config.toml
n_experts = 16
activation = "geglu"
routed_scale = 5.56
vocab_size = 10383
norm_eps = 1e-06
positions = "rope"
attn_scale = 0.177
parallel_block = false
optimizer = "adam_variant"
warmup_steps = 592
schedule = "wsd"
train_tokens = 218900000
Below are experts of layer 3 (counted from 0) of a mixture-of-experts language model. Rows are named gate (a neuron's input weights, with its number), up (a neuron's input weights, with its number), down (a neuron's output weights, with its number) and show model dimensions 0-63. Each number is 500 + 40 x the weight over its row's rms, rounded and kept within 0 to 999. Numbers have three digits each.
Before each expert's rows: "mostly gets" lists some tokens that are sent to it at least half of the time. This comes from a sample of Wikipedia text that the model never trained on.

# expert 10
mostly gets: "-h", " (s", " On", " traditional", " l", " married"
gate0:569475512502546438598531493575532526533432451565486477571545491551506432460517495574503511563559485533528599441520498519570485537492527545507449485566519510497558490505525530506472483426538501
up0:459503434531478531460562527407496528470615522531483546513472451504473548493524490398520499510479440466523458537487582492465489537469456549474492478498518475507467504522405508535471554456469553
down0:497469448543497484491469547452472509482522477557503492430473470507494489529528529478455567483496432505436461474417521524549477404520361498482436493513542495546523554544504360474503497471484461
gate1:502515516514501537494497496478429475470476475485518476516562513531543467510535487473477519446546399580511433537512520517467484426572481494469499524518540534562470453481467414510473569458470544
up1:534483527468489496453517466487482543520506447555552478510480494459457474528450558534494407541539476504487562545475512483501539460550479506492475503424411519513588553484523509512478471542473493
down1:496499469507500415560505508439505493499450518543416534458502531495541534515497405499455451491497486539512488520483522511455503450442439542539540477521547455491442522450436365462491545471494448
gate2:454490538557544437467521573471550478530462542523538496497529499502489488507430392398556571473470487540510476405548469529505480507507482578495437494519510450445496487598504528441487511511500524
up2:522510510461503515579478468486436501408489491434478497517500488530477501567588520543398449499521474450583511497442484462491501554532554493552515523513502572520586426468499469476474459471495499
down2:496452517547459468474504518490525481505494496576497540394491421539542509452532470448520497539473518495484454533357464462489520382468431454472544491493529513496501463587467389531538484455519611
gate3:494472481538457474515507493504487417500511529513494491518514536565507444455481557444458468450514507498501531422488472462523597543524572484515524557494548447498581485548460536485435497443555518
up3:499490529503514526484488503434420508504547551495484452422604562476463490501564559493480476550514429462583601467522509540413492464499475483500520511539463521436469516517504508492457553529523438
down3:518499478469450537480486456456477496500479529534482559609471524533552484460482506558507539458451462486506524571479508406474533523484476561492483506433502468558422516473473498608479460462432413
gate4:433486478565514482523415497438523435452550502506483481572472462505523551533491483551469533508454521556471454491522438564495529501460507440566458502567431515456462521472489475473460447551484517
up4:445477531577585472532446440424525441483408535535523500478434530437466459558577531531540502547499471516479497475517507618424584531471483490594482517537524548446464481526482482439433471531532476
down4:422527526546463486486501504523573474497467529467534448530524547489470466489532523467497486513460483469502476524549543512454487575494526503447480527511532524504508504440502706570475454616505505

# expert 8
mostly gets: " Born:", " \"M", " Website:", " been", " \"L", " r"
gate0:527529468479482506579547531532466467536471447545525457539448464511513480530525439559484528495553533608525509455489462436530531583504562484562507483518488563540480446525479412472503454459418494
up0:532454460447532533501405425532515470453532613396502544517497526509514517504552606561493456549494534520464500499568514476453497529519498457553550478527516489479508521494505478536522447504487529
down0:467535540573533481528461407478471541521476517508525447589528531436541515574499439566500477485460426483510500514501534526544487489447470529487522483451514508560479451501534526450474452486502478
gate1:527586479445504487487498461458551483508500473430492504485534486498545502498579488551544488438547525499487503536534471555579497480469484478474458442426501530480531409478504451428489510499543540
up1:508510497510500510477496489419509537497432510477480499520524539485544483420579442485482510517477542426482497437488419586545508449485481528474454534484515491485530406466477508485472506517512475
down1:543472537511499492471508437465536507477529528495554486544454463542462548504520466414472560549431508443549453486575474503511513552463555490501533554480495555519562563469532556526431497489497518
gate2:512501494440509525543484504463508507448397477530594466482496469483459474522470473481414556511503455455451532438452535526429519464538489458482531478460416494497521531541481504556465426453495512
up2:474490416509519493529591550512572563559539458509488490517531483451461465479476529491484516544510528493466545423518519521514490507500509497494528522447508630551486487600435557476525422499542488
down2:550425567537556520528483468535498549486463540534485480587485490558456559541523523449491526453515472489531498536527489524513518553432452451549523465501428418481532515517533434527465512547548420
gate3:540463484470513532523521525443509489474457558565512432512477516527561517456517438497567565494475544547488502506521543451517548516498493495521516488464457520529497588455484493417521505437464502
up3:540454483548465432481513480483496476501553519503454537461543428452484499504538547458507508524510464455476530462474510474466528517459592555512489489488517463489497514510500480530525466507481580
down3:522556480485569495573521518474525535461414498552511472439478510516541555550502443576491547494548524560520512417511499502569483456504467498441511520456499515528485471506508437493475547568543437
gate4:476503478550485571536492514480449510540403513492495514515424548471478511513460451555427564386543607506490467512493497500536532575514520455514486509485500516458499571465496475455472484467459549
up4:546525469460496456484567534519457503495574525498498462594456455476477434476453575529491383552462467537503483516472543458511446510425434477552461508500527498501487443448480443478523550544469536
down4:530528481560424530576505558535554507528480527539506524455579495579514569512526467443531510530520624509460447508443485530486479466505477544514576464526522455465473467488465448499513504501508401

# expert 7
mostly gets: " +", " Col", " (P", " (202", " (aged", " support"
gate0:412492442488479459511495515422518532485555540470540502492562514595503493463517525503523504517558498533496531515586531508513525485471512563485486464561453465420577546472520471487535443516473538
up0:474505505499490514429470526566528565455471529488497474491542550523479528553496482432499495470461442504469531520503546499431477504549464445482480539493541582395508527452475505532506514461502593
down0:542519469444561529525523477529535580488497524448428513459479507536522526456526483474499525526505487497511572551558515471521460550468521477452506568533446544429591522486499551446433475497564517
gate1:486501475506466564503502574484478477476473534556495469491461560542424576525540500481513470504534550490519471513460475474530523540581522549472479449490498445516503504471524495560421495405461548
up1:494485541559545458479497554551484555506553468530564524485540482452542421467518490515453425477519539480459503455501525504480470523493478504627509547506458530530530501473446500484501542424462471
down1:522494521490522486558515456466504459462569530463450503497519487488519449539471450482527519526595540544556505462466516450519544445558446477522495471551548523513533449561559440437455568464562500
gate2:512486507553499560486527461450466500477479471489478472515461559464589370568537496563523483421537546484530539547445445494503438469498470488524619544487559494493543516512499505442426471495549472
up2:506544572512508512504459454427470503565481427451459520475469528499524486497499491534504497560541474491514519521474504480440516499575529501538484563513515569431559479565498530486543396477540508
down2:522558498529473456463502473578526505547501467552482514523480468539494508466551472481520483508570536534515486534579477469434565557486585477441501542515479518509567559510556509468546495580527577
gate3:524474483529540552453470527472524567509498494476484490546474537528558509437508467553466520475542533576509502487507482466589407510547427517405514514511519522534472507513506531560551542462549580
up3:498523524556459586530479548526455597462537440528507527506477549488549491434501513466503590530475487481490505508529448477527460470533471561418532499483507534466479532467510538503558522500552575
down3:542488580507520542550623473481518511504461518546485499487498584492528503445512528465476517493498510499503512528564524491465542541460564486528511523530491466466450524464489588503434520577494562
gate4:426473482480498504517521550467577487474469458535508505501512579508518506525463571590539446555451461536526464517481512522529426414529487422542522488511513549518493538499444483454491463555489536
up4:512449528470491580520491522478509536575500452502491479458539459539616538497549520476489562490555448506499521432524547496448549493468576522565487528414487567559483543487521431497476432555514466
down4:494478504457425549497555526483516520479537512530453480430603533518549438486466529506588442403536550497530565476485421499548468503509418482476515540546542495473469501474580507521496426575511531

# expert 13
mostly gets: " novel", " Died:", " sp", " ret", "vent", " mi)"
gate0:540505500506418533474516470512468500448484424505492452523503527457437415540531490454514490522478450468517452511472484488433486525489436538545464481505557462430523460472552492556485527495514424
up0:442469472547535466499476453419547539568469520440433551522456479477475560511410478500515510545502522587586481469482579429588489474458481486515492504480496529492508482490421502509455498487470518
down0:482534479529500519494455503460507494489519519493488416457488520506479493503541503496488515496501451467503461492486475550504478674485475513491507520506448499491507511486507500555484450225492521
gate1:492528515501572458525528504483435479521460473501570500503522513508477431496482493520568488425516498467510406489517485474470490541532503548464568544468496451463476494484446484422484554455531533
up1:462519454502409473460501501514530538500511492507503500528531487551441537569525439476437529511514484527436564512463534529472505424395489505550487479463544496442487441525490536460438505510494451
down1:543491546486423492528483550508529470505479496509456472381475510491494486530514479502493504430567546589555494570465512566514473538481467512476549459505573558471492512530545482541526503455511474
gate2:488351514532516577482467493529498521530525574564453483508482504522474419479551518555531505552454537472479560476504473463451490488509543511521469454493513497470514494583498464521449532471454507
up2:543462397509528499505497477552477506517477564484490485494541546574523506527491539537533603503495556537451469492466492510477504507516531546467575521476457504442534476526534526535557477526491579
down2:438556501498487490543492522499561487507474445505521478506465508523559508420452442502445445511457530428560465445514504549508517556500475495552476436482522507528475529373539554500406493549477525
gate3:451496427518561512420421462486498496459535542495512483450500549542508463519574486486587526435484490495458514544542548494472395435542525533493457577532510556460502515523542492536484511502482474
up3:419552442522565465472495448537549519443518500536456541405484585479451525514524513470521535467436533444452463502532480420523486482484506491579440530460495516464488502561560514495461485501470520
down3:566503527406512493517525500487467492533444558462528478519583572432460520485460491472496479504479529491536497492589508488499489595531537483533485491544492560525468544443461665511484523556478461
gate4:460485468530506445465520514399488445530513484474477490458518509462503394531523515508437467471482499579500395456509528483510480427438491504463574508513484490437508416520489485495524494478485570
up4:491439411527525489448534501489509586565585537518465519451496549522466498487448483468478529527527555520479498519471586481478528568484504515474500438433563575457524509441506512467457479522527499
down4:461459410575511415486523493486458472493496493466485554437506513448484479433428558525427474488573505485487507503472498570491523503491495466534500515538464446520515519478469463537548457460529524

# expert 5
mostly gets: "°", " York", " Turk", " man", " Peter", "ank"
gate0:510458532481494525495570490596531602458551509533446499399542458434554451428459501471537477502489483540476590507499533488494439448506501546451554501489419441455479492501485494455570459529516573
up0:512493484500572519516520498466436464511430530631507502517555575478466450487476519565428452522451510455553455518543474484489440474457510531548449518496495535537549580540572447497509446443530535
down0:534510529474459444474540595546537453455565519454537491543526478505514536478544546449538507486467500566547513494511494545531575505478499557519481451565460459524469400474480474558483517543502420
gate1:531464453510487495499487515508543463475460526509453485510433531436439456511494515464498495537538545530496520542465494536451456568537499537533461516583459452540553421500360469494516431491452504
up1:555546503507606567501491453501451448528431494497485477485389568438445474498439496481483509491571533527579534420453468445480523573547499569516493500472439498563491510498486496538551538571510466
down1:489491509471493476486534520483467542502448444468543533474564512470477533518533441541507460424546491468510542410583524452540451503577522492487434532431511480401503530423498580553473520499482475
gate2:502569494469503454484526503518476467458545514538568401549484565465537524488472491491541498452528569480495471501488461485402475445507513496429496538521550502544483505505433506508491578488479425
up2:512508553518527513521490466460490563488503577523457512547519516494500482518497495492499492534510513469517553435526519522470528485425479499430423514492467515467475511557431552497452522507535478
down2:536505466421463511475508472535525518474474525481404516501454591582565464447513455492543537506457485472489499521514516434525490509515518553512490433476493498554476491476492473470475482447416464
gate3:468524477501491455526584479586472500479545435492469499507548494573499469545539537453483469517515523579544567476462526555535519434468572518535493476479493501553527580559534469541492464497489551
up3:534517456485546510525529515494533518510534480547488583474479479497459479524499587478486505504467600489503471510497519526491467592459498488543504475426516529430496485489513527479450517525458530
down3:511502527522525463523532517527523429517544442503559498565524451525530475550535560486574447535452531435466494407459548502514479521520523436411539485461495512479536471569470514480507504542488552
gate4:474499483512468465572479506520580500559605491536490457460526541424496493557563595437547528447479496540475493483476524551558444483490512517441574467569525493509463526502478506499408479522528397
up4:478473468478545511499488544505508461534540511504451508429451578445506459485522488492624536420388525433482540471451507572465474524508499462415529512557524504488452474461548546540468543561522456
down4:524527523483502518457566436482502464508451513501504488386484533576465513442507462571443495510463515523512521489562461463476470612522569467504505455512484501447479459496552670523516539505492547

# expert 12
mostly gets: " ar", " show", " under", " set", " event", " it"
gate0:577573475524548569517516519511505494497591523511513518559529470539508475532594463478544483480499457447469521445503510499485539485420465561452532410512492492489518528413423451541473528520479505
up0:493470482507569485505498496414545521524511487495494502491564507527497413504480399481484446431517425544472495502506507545544509488409505484469532439477536503523539485530544416447504556432498554
down0:412528461538482541493519498504503463428567474528625472418519464523524539437517484436509537458523466495486503497488539469514480476490449506567482494499556431527482449530491460501487493506481463
gate1:481465466518508471499521479438511496468481565519427507493530475468432485500458446486445496464493510486481534514490439508548491573427419479483396512497490431458527502476473546428531514484452496
up1:509487541479538501517544582427470565500565457504482452499500527523514503496457517514488541481501504493522534488545411531471452499497486504487423567520473538429474498517503511441533492419502459
down1:446525499490591454537493491441485500484503550483568469593492553513478474496498462441505524458412558491477452502501538517485532516522539537533511472402521528478486447427545532506486565621482457
gate2:463541511548532519528512496503498469472514518533541455502469492475523541561525530545429516612473514508536544492440446602542498497521471538608432539524491455505495522501497517490485487474505487
up2:496566559615471521591523530486435511488469476517550510542502519491459455497488452492425497569454474440547554516455472504477499508510462454539458491547496496554433524507514480528504543542490455
down2:454468463505486496487505483497502490485506525476535470790490506496457495469502498475496510499471478496473428530551501479488515559470593477505547494495472499545501455522504696507489491507469478
gate3:556449426505405577534513564612447525488453443489444541510559424501487545571528476516504482520523539455505446478494570520543520511505526437448436543468537529548517422519493525489498531511464539
up3:450555450529431461519535499476558498477491474557527505559525538529473485477494446502468491446495434573481450413515493522473510507524463567543556488530451494435440525491509470472476450439515525
down3:507541512524412551520465549509525488517513407484512533426506512475515555541544419599451416443476510488466503497426515545480467500426488532501462540503443508563542505528417425479498427472460506
gate4:560485530510497465524474552516556573478603429492436518482516468502548472483504479424470532464578524463550565569529448569548498501506407438498440493475468488546493499446459561555521458531491546
up4:564440525595508411535513510532511494520465485499457476480376538439471461519543494458478469431538560518516514543470451502591518571445475496495483518490527466504533514560487465547512505548468519
down4:532559495528491463490541538485505521489502516437521468532489517456531493470472489617490478522484499455511473488565582569541510549471552581528382493471488547511418545445519554470548546464498466

# expert 4
mostly gets: " D", " d", " pre", " Country:", "==D", "–7"
gate0:541503520452441465507438468462482531465499542465502452557561503502608519510470508541508490433502470552463527510466474468455443517508404525485426493508483474479484534503487458443461487480448502
up0:545545510433502539530515524519496527567574532510504490496519483486509494456445482494506400554457551512523521442489504428521471559588524563494489550509528468508495528463456570496514407495514549
down0:546474494490543514479528463514506514504489460628455485644522524548469477488512484563516512578467434444468478487538445504489493428408478501505455483501493453488486505497439338518495526531550476
gate1:471481498473522447495476499496473576502559543521525521494498505531504501495480419531462511433477496553480431533528489508521525463512464457402457497513428494493500554426472463467536484464427517
up1:487471491462518529468495511548512547426528470460488486518551465479524499466526478497465504476496458518454456540493472547563477412462494505452504498482495513532478472415598415505557504523484483
down1:446593479481496535499483543447483491515484437548551518341462509450576485505476509524510502469513468485443441524579508504513496542489515573532494513500482509507488482476527649482481490501487458
gate2:475535545478495477449514514497471480460577562557451398558532474491538499474513488558494442463447425533495503504458466483440443492515494470541501495471570473549441496473490461522452563480456519
up2:441455483511499571460445456509516456418439482544492517532433493503489434522460503539499510478474559454516520493514519518553562516476510520544460459526570472467524479509531485449519534504505542
down2:479510420471498543526499521482544520522549510474490465508473508452470488469461542521423494509525538442541499484489552482528571475524472529391593564515405486577464491511430479464504504459503557
gate3:486535482580468534506487538449468518518493466520462571518487491465552519446433499456540540453456540459477480537568454496480432557518433500478484521501546453517499466544474469487497503434517485
up3:514514468556460444473487542540520484460545475482479550509467483494504466439475490485565512444532538456452501547568523490491529533509498528442501495475564452522445492578520470555475498494538476
down3:496526484431535526545480476511476517521543497455522475359533548461480458425473574527486465489494473490525512512636542501499548541527570494532516501464448482486488466481534679469453538601510530
gate4:556448576478513555486541526505485534546565471534469507536520531507529442470519532593519446519552459510506560492509488467510469530442517568526515434486516469523488467409522450503495518554497490
up4:452442563538495449517477521531505467563566543546467546480429492458484517452484495464477527580504511565461533501490486455510451552563472495566519495463443481496469514463578525424493414549552525
down4:540471548513497555481510533471501499615525535526512537432557509455511521516444526512575508508497489546496530538533431534504460559489493513558512474517567518526459504566605546470565533644552498

# expert 3
mostly gets: " as", " while", " before", " After", " so", " following"
gate0:545474430445526465530500526619529520521487448596485463570479499447452455453461487460526465487524519499546502473487458457490478510524436482496444479520512599535493558470472555491520536509545497
up0:563550465468507504527467386521488482496455431570493481586517440534441533521498460495481485478519559560505465534561459528451450492545486501484480484509433545514494506539461487448515481514509451
down0:571467517423486491543534455548502444528448463549502556487524529543468443484448453510534498487507567569593577483538526429453502519520545470495497444457454542423472455541480602511534468600476525
gate1:421431523491557448488514485506519537474490499450457512413538559531519571546464483488466577570470488462373520455526456534512515484446497526559514522510429507438509497510464544476474472568489423
up1:474447514510455537556495551478516575561492483633519539536519446480505568532466523461516513531489557515455560478457428509451519467543451507516539472474505573479563556541476559555485415538541496
down1:484481488544518469531486475546559512495549488499525488565474518468437512489426559466464444461424468430472507513501554512533550436467521598545437551502442486458510458559512563517499478499521460
gate2:413524533479459468509520456481508446466521504464547479495532583493513482501496533556439573488510483506415493520489521477514514518517487421519461482488476469571497492408498435468421526521500552
up2:528444498543532497437517521499458501474615490429480534480546512523481500571481558424484432494459480498491513493460540484504498497489419543466463480498522432484519538479521500493484554520485462
down2:497510457503495444555549505503481545575459492504442496488409549521487517492506476579481530443494450532538563515574493478514458501537476471454535452483490518488537509506455375499533469479482474
gate3:552434490475498508486453512490499507532545534460484506480451565486475437488457436525568471461551485534497545576499487536552555540501532592507461494454512565536506452535481526540498516463503497
up3:546552509496462524484467420460512481440464518508490480469488501504474468510602448509479564484480413430488570468515555502434504484494521448490500488518518517449475504511430498491429522488501445
down3:493561529500589491464549464490453439480504492510543506506484547418523480493482471561442473540498465529521532531449455525489483508466477533593553455586501437458492460512452487525567434468520488
gate4:479437432468482509497514534503496522500502482500545577512561450578451560578426538477493415443458505492493490532485588503526517599502481433493465501498430436513532539443472424541504531482492475
up4:464474436459453488405478467483536504507493498525488471533472511482544492503433631570475500509446567493519480505464459505466445518547490453522581525509440641561507465516452496474510468489496509
down4:494532451493469555455578499473420455416516517516529467513551560468558514457489553455583508406469474500531557556545499489554507533477536493534515487457450480580424410553471454556544487500534506

# expert 1
mostly gets: " are", " family", " range", " player", " List", " their"
gate0:534550520481453546483541491393431525513460500463506476506495475550486468466531461491544509482503515556480520428516497435543535538469547444387489505566496583495540553532538465451502502549435471
up0:504564491480536466535511502469487474444435455508479478478419506488558529463534514501547492508502515520436474514473552521561527478445523528521480476512474446543487453481498444485485485431475506
down0:514429522473500520521467491464441521554522472475501484547549466500529563538533482546530469448499453550472457528534522565517439498617451531507464501492448489475512553506512470591540534502488478
gate1:530450565522513499482471571514520520533465539592503469466497588476414481460477461454538466450482525522571557442472469498468522427487554559506484536476531481492521507519467604477472443489509455
up1:503432449504530529580505461505524508474525529465484576510449540457585456466513552445496603478476480471491488505574512488534459487512520477486511515474535524480515468490519465484503534494499524
down1:517498474463525505505524515451485519552460489570451507435497460537546441513480544532455450501475489549410570538513524445555467463535497456456500501485526481495498568495454492504518503514461537
gate2:583517558543482509523492460526487522551474505485488465593524506557575474561456448483539561465582466549502463566525514500511470598451507500529477500509472463508491538526544533491534631592449458
up2:472491500544574444514442501463531496499553477449484573480483493560495518555506462512476524559430497530521426552543528506482487441446466422473539451521579516471531564517495499494449465529499520
down2:467603509511520531539484513503503480455515478458517437529479590443532457534528499487402565413505440496459511473517560509538537491520506558525466535507436477583473475521529449512542485526458492
gate3:541493532563441460471521529511462579566480524472527507467514502450540579553457474526513534532460452518536452498439476443517483516488467476484467500525413516479493536431464452548427423502469507
up3:570534515561452566521458544450387526573472452471502475517450489472479460489452477492566531492472521463547507612502423481490500552529462496465450496570531528541510555458488478534516536561539496
down3:439512501509490485493524481492536540501560441508525429515528532460479481499516552484528525509423493498472492572457439531467505610479535488500528462534524447484508411522549485489484475366554506
gate4:494510521431497493447456508525445558508580485493517395494456556466566513483530586545463500491503473548537503500475419486496454421563524564500480577493489594515480530438528447510479449439538473
up4:464481479523498483450464423575472540494488554527526471511460467529508508519533608600460512566484515456549458480401527497482461492505480562499517564555543505496463565508515473450512502480485431
down4:509485495482471538499487564548531521497536569467556468551536478466518483519581479425500458504513458505498505492461480521489511499450466488483548485511606464516520515546481494519482526419491454

# expert 14
mostly gets: " served", "-0", "==C", " worked", "ers", " Votes"
gate0:543525481497486541610502459526486505525465415517482521512473487428502467508574554484533427527475545562521501537478476444526408464558533477407547465541482511538540483545456446428488505440496509
up0:470464496542485539517351509449506552473533530454488511518433464512429523425480502517504500527473541497496496438451445557509555526491480505455546412450448514485516492503512535471503420508473506
down0:532521562542499470447493502495493544515445503553442495484418530429453537520504442509506492502456552485490482520392490544439556500470507558511449481510524522481489538517511562517478443504454573
gate1:517505465530469524468421529499524424462546486481579515514515586517495453442524530529493524574496512553475492509529445489500566440606506576599546561526464523514420506510479508522489460439474510
up1:542473505444540525531497487479508550509578461469496493491518464443473480399432547584457441518561556483493496444541500444511498517554445526538496575544381510547550503447505519529515543530560512
down1:574480470470452453455458478466567550508453454492490468577511472532426525484589519486508494476395430481489446533531492540501506492504533426510502538471478505549546481478452526492480508512540527
gate2:443482543437490556438514430549535546469501445549464551483567461532555554544528520601537502480508503454472479475489489562575531558504503486450496519524487497505497511490503525427495519496475487
up2:495492576457538445517566542572578510476530576457514480547544443461532504441538489520480510474543404563495548513525507492533507490551486535575504517447578535506513480484531528413510459460487499
down2:501462498444531504422542495489492483459506429502466529542506549500528390512548499563507490570514521513508506485482453501477490439460564547531531461517511595533554486504554517500546569486473509
gate3:482509468503586508489490479517512540523559491521478431533439497550482497516474553515517525441523482521474525500497508509508468425470520587496532492571452499536550545540554542513380464447475457
up3:512472505525527423494499579458470550582447475475492555445514466496502540521535483412533520440525531481484529492526483516535541505438470542505446508469444492609514481464474433510523504513457539
down3:528547498405515460496503438429526479526533482493482482548471559427509461490526496452485546463459443492509435416488577468510500506506428473432470517518541541584538468466499490496455499567523501
gate4:443434449524427526433534478462474496577522451534490521456463485482477454508447436524598458474478533454448532415508471534540438495531474449509523498520485512502461559430439508477472482515449537
up4:562476502572512496439408486555561514559556412513430521499521500510524454434508520462565525454521515522458516473520443524463446539585486418486492441500528541453447533530537533532472514490476492
down4:478493523485487537543532476501512503517476544497503488407516556499486484483458492507467514489475547496523518465594491507509503583465525465455518509557454514441514541399578607508487451649467569

# expert 15
mostly gets: " Ber", " vis", "ries", " From", " a", " took"
gate0:553498503542501472512519493588547510596488504566504496495466483449520478468550529519549555516495523549473565477467509582470407484554442552488496491494584506526484508593496536464435509445509496
up0:481488484553541490558477528546513495575476510580560491467460539433526481445512491553581595420427531537464519507477509530444419442584477523492565566537529555540460529584525513508486524498534473
down0:548497510465496522512522473515499495516484501479470494717543545526446491488457495514515495506472534504550520493615500491497499612513573481510519495489474518468515495473540703503472514534471506
gate1:543492424517559502511502445487472465580498510476482512569495504526529464497479494501475538498563456462620514474518436475514479505490500511448504477450467510573545471508489536457492557423497545
up1:497496524448481554400502506523448460476503527576522541465494484489473508446520471482475489459529585562514503522507420556434453565575458468487501509442456458558529540531486501566490480423496561
down1:437425460496469503468513547516517498480454462519523456492426510443462489499467507536564482494507490538450476477523413439516484497433498410435529507441500480426555554531567479477514488497567523
gate2:505508464503494496505503497494498511455522485450500509480559531525466524580528474455464460542514473534451504525446540490514478530446436530473499414465492460520549469500500521546410485533518450
up2:468513476462518545513507503506469542479491458493496521497477420485510567457444466543513545481470552480486523452512486499488568507537452476495471555471482510566507531427518433578619530527471559
down2:525510570498521520432568560532537558523508464566456546509535527529472483554510577434497506559474469508423484481509542411516445493441514503493473499502430558499487510498433399495408497527468503
gate3:509505387515558539518500495511533523523494471460520504499573491506530497520477523436535461452510512511507529481445476497520489423495490484484472444523509465561577537456455543529489536517507563
up3:455479538529476497594474515455467473486451486556492506484434465504454490538454518501534444485522418410479512540521522455546530469503502410491510450505562475548472451534485456504558537523478510
down3:499523496467458484521497535495523473519463558457564476516555505544519492478466550518505448467549489564516515458456473580536520456438561534518380474482421502510480502499499530465484496513490462
gate4:477476437410460514502471463513488488501496494479505526432528504520543467392517513524527507467539532609447500527540476455482465436517606532535519497463467499489570493510459507502558422557491568
up4:486505526558527471497526483508515505529517483516517491516474473525503459485556540453453489463543470530530570486444473472510537451471465530485522454592502536538467477527432530500491461460496460
down4:454541459469446497494496521518541443539434510504448543575460557465550546538476466498490506521480552482451478458494582504467506496450519504542449554540494513496527502521469427440438454544469507

# expert 6
mostly gets: " States", "\",", " Ne", " mm", " However,", " very"
gate0:498502535472519483528391481452514566621505524535423515526495524548492487484504479485512553502461534487478552594521434510520530458504479558450462523522456485451504467494535566477408474419508488
up0:527506510555548564544461556543463522526482453518481526516572549375545512507513451513533491519512567477514640488474482576477541499538462498527440443498521529584487391398497504489515482530458507
down0:516460510512503510440536444551506502519470489516486479509465496541476529499436543475486480472539473501446432521450483474548540513475519539455486483537490551463480513493598623562474496449573504
gate1:512493501488490483494521509468532465483450563491525513497426517510451429490472498549477516555517534457483425490419441487433481559413448466489585459533499477485544535487472504463551416527527507
up1:414498459507467503491480553477459538508548477438466456502494513550488465459433508533492569523383504485473421471534475460554548571502464492517486501416468519431529517460445500478499459527495509
down1:475474492493494530555499547526481485453543550486518472477455516513476467566557522500532457524566587542522518573406542520436539511555501548536577499622448474498489475430566486507532574510496453
gate2:465467529549476514508541504472494480422542557485457558553485465558474455481577450512499442528547537544529471467512543453515480508491489445509483427520564508495512454522431532480522551508461511
up2:441474540547485495543477473423474482520510530550499531483591452505529570558510517538493440519472471481504538501483516498526523436575400356490452584504470421499476484494530497518405547520520497
down2:416556429472490477569446453495527466495522506553522476453460454501487520507499485530579537511443433522503471493499502554592452447507485551402518454525440486529529423482570526523539451504497482
gate3:503478553473486511528469514451502572534528495573494545420542482430475562507485527488475491487580506539479467490429515544545510502495433497524487460502446495566515472506470487520473484485555512
up3:531449554540501509494505498550542548499468444467469525531420525560456497451454448528471524578515540562524475495498452560515450512481474446507505494447544501410477523492502562513564465506495526
down3:550452537554538487451447529458505604489564472523524472470503493459584456521492512510484598541512530467463509499440470510454539513492464517483493410542417539581457475466498466544427439538485591
gate4:482447500556485515502496530485501519535463514595484495481526556562531518512518405476459512479553448493526540485474497528513499535555471483480460542498544541522536458431439483501554565544459532
up4:454523552505477511516490500499480438531529560514575452568400456488465506495498507520492493484432437541492400469521437547508491525502517502521523620531494511503465504543480495528517492442532539
down4:504463462420547511479524478517465474517467585490453493432457572499423527476507519608486490501451466487475482507535471490446497473538541561521537528522470448499526549497519471452530511389491444